Below are experts of layer 3 (counted from 0) of a mixture-of-experts language model. Rows are named router (the router's row for the expert), gate (a neuron's input weights, with its number), up (a neuron's input weights, with its number), down (a neuron's output weights, with its number) and show model dimensions 200-239. Each number is 500 + 40 x the weight over its row's rms, rounded and kept within 0 to 999. Numbers have three digits each.
After each expert's rows: "comes after" lists some tokens at least twice as common just before its tokens as in all text. This comes from a sample of Wikipedia text that the model never trained on. Tokens count by the router's weight.

# expert 100
router:494497576512474488486477579480451532604474484496482458498457435537482558493468464485512530510525490540468591486523528487
gate0:436503493488452518524537485484525471549459501521503428445555433470519548503488439549490481470409498510454553602515534540
up0:503497590543452586440497501503487530482556478516472510543530553475513511461503471491466527534503524479537544454491505500
down0:501456427589526493492534478572449551524455490503468426451484596484526504461524525497553472507534569498594504490493543489
comes after: " H", "M", " M", " h", " C", "H"

# expert 15
router:505491590463503490454479515492536475574503507487506498537477505570528576530525537462526468478507469472495549545462513468
gate0:515492499550434522549538491452547504501487437524487491533509518484498500475470444433528432522488490441563491574505507458
up0:492533540510612555451427492539487535466455577471460516508525503534511460481563576560445567453507516528459453444505496532
down0:531489473534522494502472474507438478500487519506430479553473480462534445494457522496453536495524528498461561528439524515
comes after: ".", ",", " that", " where", " when", " \""

# expert 101
router:485603536504533448431491470480552536466422580579549500515531443461527513549582505511475533523496468484520486513540507453
gate0:497436565513468541480436545539503478508566497482428497513468472514513565477521617467519554460493413505497464465506540554
up0:550500556563493532565466481532495466490457550512446492480442521521567493500516539376451506513506477469525479513511524522
down0:516507514545487506477582497515515434518457546491480481471567522489412494464563473443506515588423460531478524494504542561
comes after: " |", " ISBN", " Y", " Hot", " And", " f"

# expert 118
router:484552492494544494586499518558457491517489513457481531525468527539521541483444480502541468514531467452488493480485474499
gate0:508394475438495528496422501482503529522532504555492408463535553473475519473494536502547558571457544501561489477528567518
up0:500410502505452534512444509521450482575523476541494485447582557507481512477502555500578555530463472529546494410489527529
down0:484497460329492509485448493524487520551466506501527519516520468516441469485467501529544533520530472523491492501427478518
comes after: " |", "|", ":", " Ash", " at", " Y"

# expert 131
router:463492507504540498521497539547509527544510495513477460493532418496530496540523448434554530456555483521458533501528495511
gate0:505506500496529487535452576586501515507471466493499527483523526484437485524472542513501512542521482494506476540497487526
up0:472527519447525520500417574581510559486501511537519499447472482534473526503507530515522545551477479506462478540495457541
down0:570570554470577495483482587539577483544530544542524560472480525431518556524452512533562533474474515511530507488559453441
comes after: " ", "_{", ",", ".", "/", " $"

# expert 18
router:503498508447553481495525487492528512553507527452554494434462469544459529549492589490430595522407484472497431528511486486
gate0:538541527556500548511487486487428491532579524549493499477496514519551555525490512577593514547534515524467478582488504486
up0:486488449548522580499463461442487404505525577516539499424453559532551517531446523489558547516438400484435457570539433505
down0:551423447436530528481466459522503506463550486528490541435525559497450593482483536478545453517538486572504552537457511473
comes after: ".", " to", ",", " and", " was", " he"

# expert 94
router:541559519468563534425484519490470446465407571531506472493595422505421494431525471423477431506463532430516405533540544503
gate0:436500499463406537487527537480483486484509544485519532458491570513497506526461525535579540560471501505473483520553511460
up0:547478526509561457595547494520463521477490492575508453557488474523474533533522496469446459523493498519516531489465482569
down0:495515483352553461514476456542480490536516497474493547483482498503484531448447478463464548459504497444491539519450526498
comes after: " |", ";", "°", " /", "age", "|"

# expert 28
router:517492485468532570506464509447494462497509519444515445450440485602437515542446599533479565511512432459447537484644536493
gate0:533522532414527527432508537540455509579489459538580486549506588529498400506479536514478529487548468465464477493463468483
up0:450526422566498510582519466522519499578561521508416520471479456449498587555485478535474506551465477467496482511623527504
down0:497423497537491500465540482467516422502513555497475435533566487560482517504498502458512484523481480421444434488480379519
comes after: " he", " He", " who", " it", " which", " she"

# expert 90
router:437493477450498485536463496513489506515519546479532411509410540585444495501477462523459530512439459430489540505534471501
gate0:509455566468537484545532483526569442529390511528466440528491421519479484477469536475525530515497531514448492516522500489
up0:508518437580416488488490457430427500506554459450531558476500541468507503495571494591503492495481536499523497540464542539
down0:467517518482506486470576481528499516498524486478455541493505407467501448576519519505570444529516567446571445461485534452
comes after: " was", " can", " is", " would", " to", " and"

# expert 156
router:506482517470455466547558546474518563544497504572460518515521468486430580518565524556547495475552530518587467531473450533
gate0:567496423550488446503539452486531520539517547513499513484442486506493483532513517488459511469553471495532450518579570533
up0:492511541573455464541532501471513567518534514463503511483472491474513540480533587539526472424459471457507495428439578549
down0:424588493374453513477395543539483541549558481494526526560530515454457554463481484525503518549544496409513539519544519540
comes after: " B", " b", "B", "b", " P", " F"

# expert 3
router:463506534436474513489493532484514525468580490511504526512533566432564531585445492496574546465541555503469487473464518528
gate0:438506498400548429530520454533508500485497546487515495461530491464542467492478539506472518522565517509423552547484570526
up0:447523493437502418515481479478527493506593528468523498454495497495551505543452540516475477492561476487416543493470498576
down0:501527542437513474492496481477525487604480506452466483439447489558483468512475540600583552502483473494498566445515541444
comes after: "0", "7", "6", "78", "/", "9"

# expert 92
router:496468459481523530530466554502503473520507453495502480478567416562427458487464575485513536527566422473516519452475513464
gate0:502475539484499541436496497559591452390505444472544519513512504537519529532564540532546538552530468510451448453529491541
up0:437467485486455480505504525408475494524502512510469396449460524432506453480540498524445506462480497455527511473463484468
down0:487554536607523493469481522558521515478501504535510622474446528505553467511548544444526526523500579516538508490516502453
comes after: ",", " in", " San", " South", " Los", " North"

# expert 50
router:466504517450493546515512521439493529517476491435474493457514538486485491455556531450534457443508474422533432569469447516
gate0:520481547501498505506523478494466457452517557526489480489486344453508452466420456453441409398489437467454532499526484536
up0:459460496531515524431537514553458522546564505486451471484419502474459497516482490402438446486496496533510520473411488512
down0:476461486421556517534559545449586513514501401498505520458505500506510477478472565481549505506522427535493463532532413534
comes after: " the", " first", " a", " |", " second", " third"

# expert 126
router:486519507409463494440475493581453515490542454501500505472558521484435447459510495481504477410537471500502419491441468484
gate0:505510506561486419494506530522559518504498598604487462527472397516450554460480417513493497364606545436545448559531467531
up0:506480598434478581453544540496405496474510480516564525476590551480520499529555554508489517594486501518455457462483536515
down0:511481510271422492506539467512408528473519595488450489486482513413544549447489441522528443540482532500433456490536495515
comes after: " |\n", ")", "0", "5", "1", "3"

# expert 8
router:533530522362543540479486446389518505476529491466503463453410512494498534508506559519409520528478521507490459546524510522
gate0:502551449503454489542456569559497479570492490558517469482552565490541521468474491466438527483430518581572507430507478453
up0:458461487463520491469544548460506516546486517463499457486522518501528521438472523506528499436506458559532479553447468417
down0:529455461529462548481541516492534483546429617470525528471555503424564503492483534403512544567523456452588505493496379520
comes after: " was", " is", " be", " were", " are", " been"

# expert 33
router:441509497502501497471488438515503512525558467459418548451553456517456501494516548571486514524455445569505513468412445474
gate0:529428516491513466415427487555468497475528529527501510483499498494487473459435602531541469520550479492511510505492481493
up0:474584497493527440553547514421506512479494409460487498495481531496505473529521446477438500477518482505501432478505490515
down0:494553478655512507518486508462487475525490482500509526453459548517503495540555472487525505546565577372528493422576528502
comes after: " of", " United", " National", " the", " Air", " State"

# expert 89
router:449515512503499515478486546500471512554498489503493543517588482457468485488563454594535526555545545512500465589475527460
gate0:500567529406502477539523427520452555519505545523561506462466475480540467514513520420532515495491442541517558524476468538
up0:485541511503489480547529431507426552496471529472520523436474496502517522520511476487477502541544509569424475513494505570
down0:519558529371495480515520480482468460494502526431534424534544439517486553479450548476483516504496454473476530567463492438
comes after: " |", " Apps", " Votes", " L", " /", " Team"

# expert 109
router:550479528467505416553490493458502514530457538467428482521533488557509531528497444462489421505480515526582502476454553469
gate0:524418476465517499458527450595472510503485541466438498477459523540463509466433516488568514533509493556479446503464446433
up0:464405466481522485400533490557543491510571545597481514443451539561511436458487484445474505483557441522465498458518425533
down0:495425549504459477479496459495439546494517516467438482469492573495455508516501376427479519471472561529432523480433454479
comes after: " of", " with", " at", " to", " in", " and"

# expert 83
router:550451560499455488461486428532546446536497488529497496507484510422551537531517459449491490536549485500492539549443511556
gate0:492484448526475497529445452442479501552481453527461469503475528498532502547532407493418492540472530561501549490497464518
up0:502486486556479513408465514477506525455416555470466487492530468393458487484518508592534511516441493462463468554494498473
down0:555521570491495503517514432482539519463542456560518534495529484520550501508535506524448513439482489541590455548469515470
comes after: " ", " (", ",", "^{", " $", " km"

# expert 129
router:559542489505548528493534511554502525459479507499617527521449531519470594564423504523491515592460529511531456493508501520
gate0:498552471511442414534468498543497493516503464472490485535485473499517554484555519480529532497482563461494495374503520504
up0:500487524593516523438531472504493492534552498510492586475488472482520497628508493465487519521524451505483478505468423559
down0:557513506509515485449507510500467469472541451558412472475427553549479525526488498487541505461505530499513444490523452503
comes after: " l", "N", " —", " n", " L", " to"

# expert 65
router:563538561534486498461471513531517449536472499487561551440575498524466490520515516504448509538530476458513460512493579535
gate0:482528466509564490458490559494449522494384480572556534582488567559472503477476595456502545485515529560509509445513506502
up0:564497523498446562486494511530554471511477492527499480465520436450556417469485457516498524488521486406505441590523501541
down0:473488473530531514439515536469579485486509472470515498501481472577566495488482522543474519535560527494499480497503491495
comes after: " |", " ", "0", " —", "1", "2"

# expert 122
router:451548492574451516519495482570507568512480457490555573508541431532446522493535488470504493476560457521472518531553527554
gate0:438481506424546485462568456579547482566470513460491463497583451508484473445527542475517497456451483545461537491469500503
up0:457502502448546490492577514600548517575453507521502497524570463487477468515479495475524556472410509527485517525509507467
down0:495500472480582484459493536494484542495535480473461460487462436588489526564498529568480536461505488504454524551508563512
comes after: " ", ",", "–", " |", "8", "9"

# expert 5
router:476553447493484557478528474493464477485446547501430479518518494492440440570511549529551506581588442466469513525394433463
gate0:465535498467523535463532509535590477476484544490505479508476454464588434500472484488507527546550461508433482487519488493
up0:605413504582390536553452490522464472485489478533468501488562495570449580544525430593494502480460495498572460501453453512
down0:464408517483500520583470464518491501478441437511496522578521484523427523532462525504494496519470569528533539531476462514
comes after: "\n", ")\n", " information", " Animalia", "°E", "idae"

# expert 152
router:532499525471393467451473525521439531511501450451493525556485579449537419487509505543473476446507476582507422510501528527
gate0:588454520429449530524452499472509471397550527450501494457508489587524510456478483545511487474549507565559493532460569567
up0:516527480546465457494568476569444547518525463523447524570489520432548553453518477495496511479549572448475515478499451496
down0:473554473517510479487505495456512580502457461490502476459550483472517543507563511499522474455460568487496478486473532629
comes after: ".", "===\n\n", "==\n\n", " Win", " |\n\n", ")"

# expert 22
router:454510527492512512489473465520461569544588486556535564505507504441494428438465518505470482520582495550502472502457566519
gate0:448521514464546458481498500498474572472536538540535557479487561510524524435524525512491556477462447435516544563422476536
up0:510456456471460519569496489529444469540512450536491511521463495450512452522486470595512522566536524519539538417501526482
down0:552460559579499500567526461524532454488478525596441505482523540570573536559505527467567524540458498538488438477502434438
comes after: "′", ")", " Years", " None", "i", " States"

# expert 30
router:504382461443536425488554524453509409549503546499522499477444526548529505469509527508477425491476506445466549480501456456
gate0:574461478525518474481451551506481522427469535617454496437502529537456484531487545495503510485501551544496563482440500450
up0:538506519541533502500447512565517488551431507512437481427524502547449476516522542549515555513483433507584458473507522515
down0:489484489548570536466499504511516503474567444492507549463516497550469463467456449496515529434427491487452531490428479516
comes after: ",", "4", "9", "5", "8", "6"

# expert 43
router:516540471471504489484531473553474406501458496517527411489473452502549456544532508465511425453524482471450561450501468482
gate0:478538423462508480459531464569512539506514516492425499485499466529518474466499476467472464557404466512523493404541521507
up0:528496558515525536537462583492522454504497466526517493533458509492442512504516485470495555491565521472461518546545507483
down0:490482487491545473477543521445461539490500488496500436465463558480518418548440581470466530484521504470511491432491483546
comes after: "|", " in", ",", "-", " In", " the"

# expert 127
router:467519528509467454471479580544426530499472419467587485458543575436466508484559527529467495515516433585478450503437581461
gate0:475448495422527518491532484492491562516528439542496543457564484540552517459567549483475493525380474529522555491492470440
up0:412510513442512491382470524533517497484537442473503493471595547507513509452614564487448471542424468538503509526471501443
down0:528411541757477537476441507504541509483453562460482453473464497510528513517488475522512454531452470502547494487498480526
comes after: "0", "1", "2", ")", " —;", "3"

# expert 64
router:458535425563511456583508515492420531462517487548514512534581449572579489504484530500518451518457473516539488474464543468
gate0:539562514566488442558463578485505496507507544514509445483516504503561446530447524501474471506453501526500472512515493523
up0:531439543467506482492498545506487455466454553554513504504560493599537515475553496539552469487486493416507501550561452574
down0:412537496625568539543534500545469473453529505485547549498428440521486406505538514533517476496483566431581508543468460470
comes after: "\n", "-", "\n\n", ")\n", ";\n", " by"

# expert 31
router:561505508418530502493449528403467516548493503535493473448466532525574481481505557532427515514512514454494407524546501519
gate0:509525445496515480446508542466459495482517486509545514522530559473495550534543566582516499498466440512465509482493557467
up0:480478486529511578488439526509493513511438565523471490458508492485488558478447503489508449552522555449446501485573455628
down0:451443547583557502524425547502525483494466526657491460529479512519490449424445459473524457540536542460406497437500461547
comes after: " to", " he", " had", " He", " and", " has"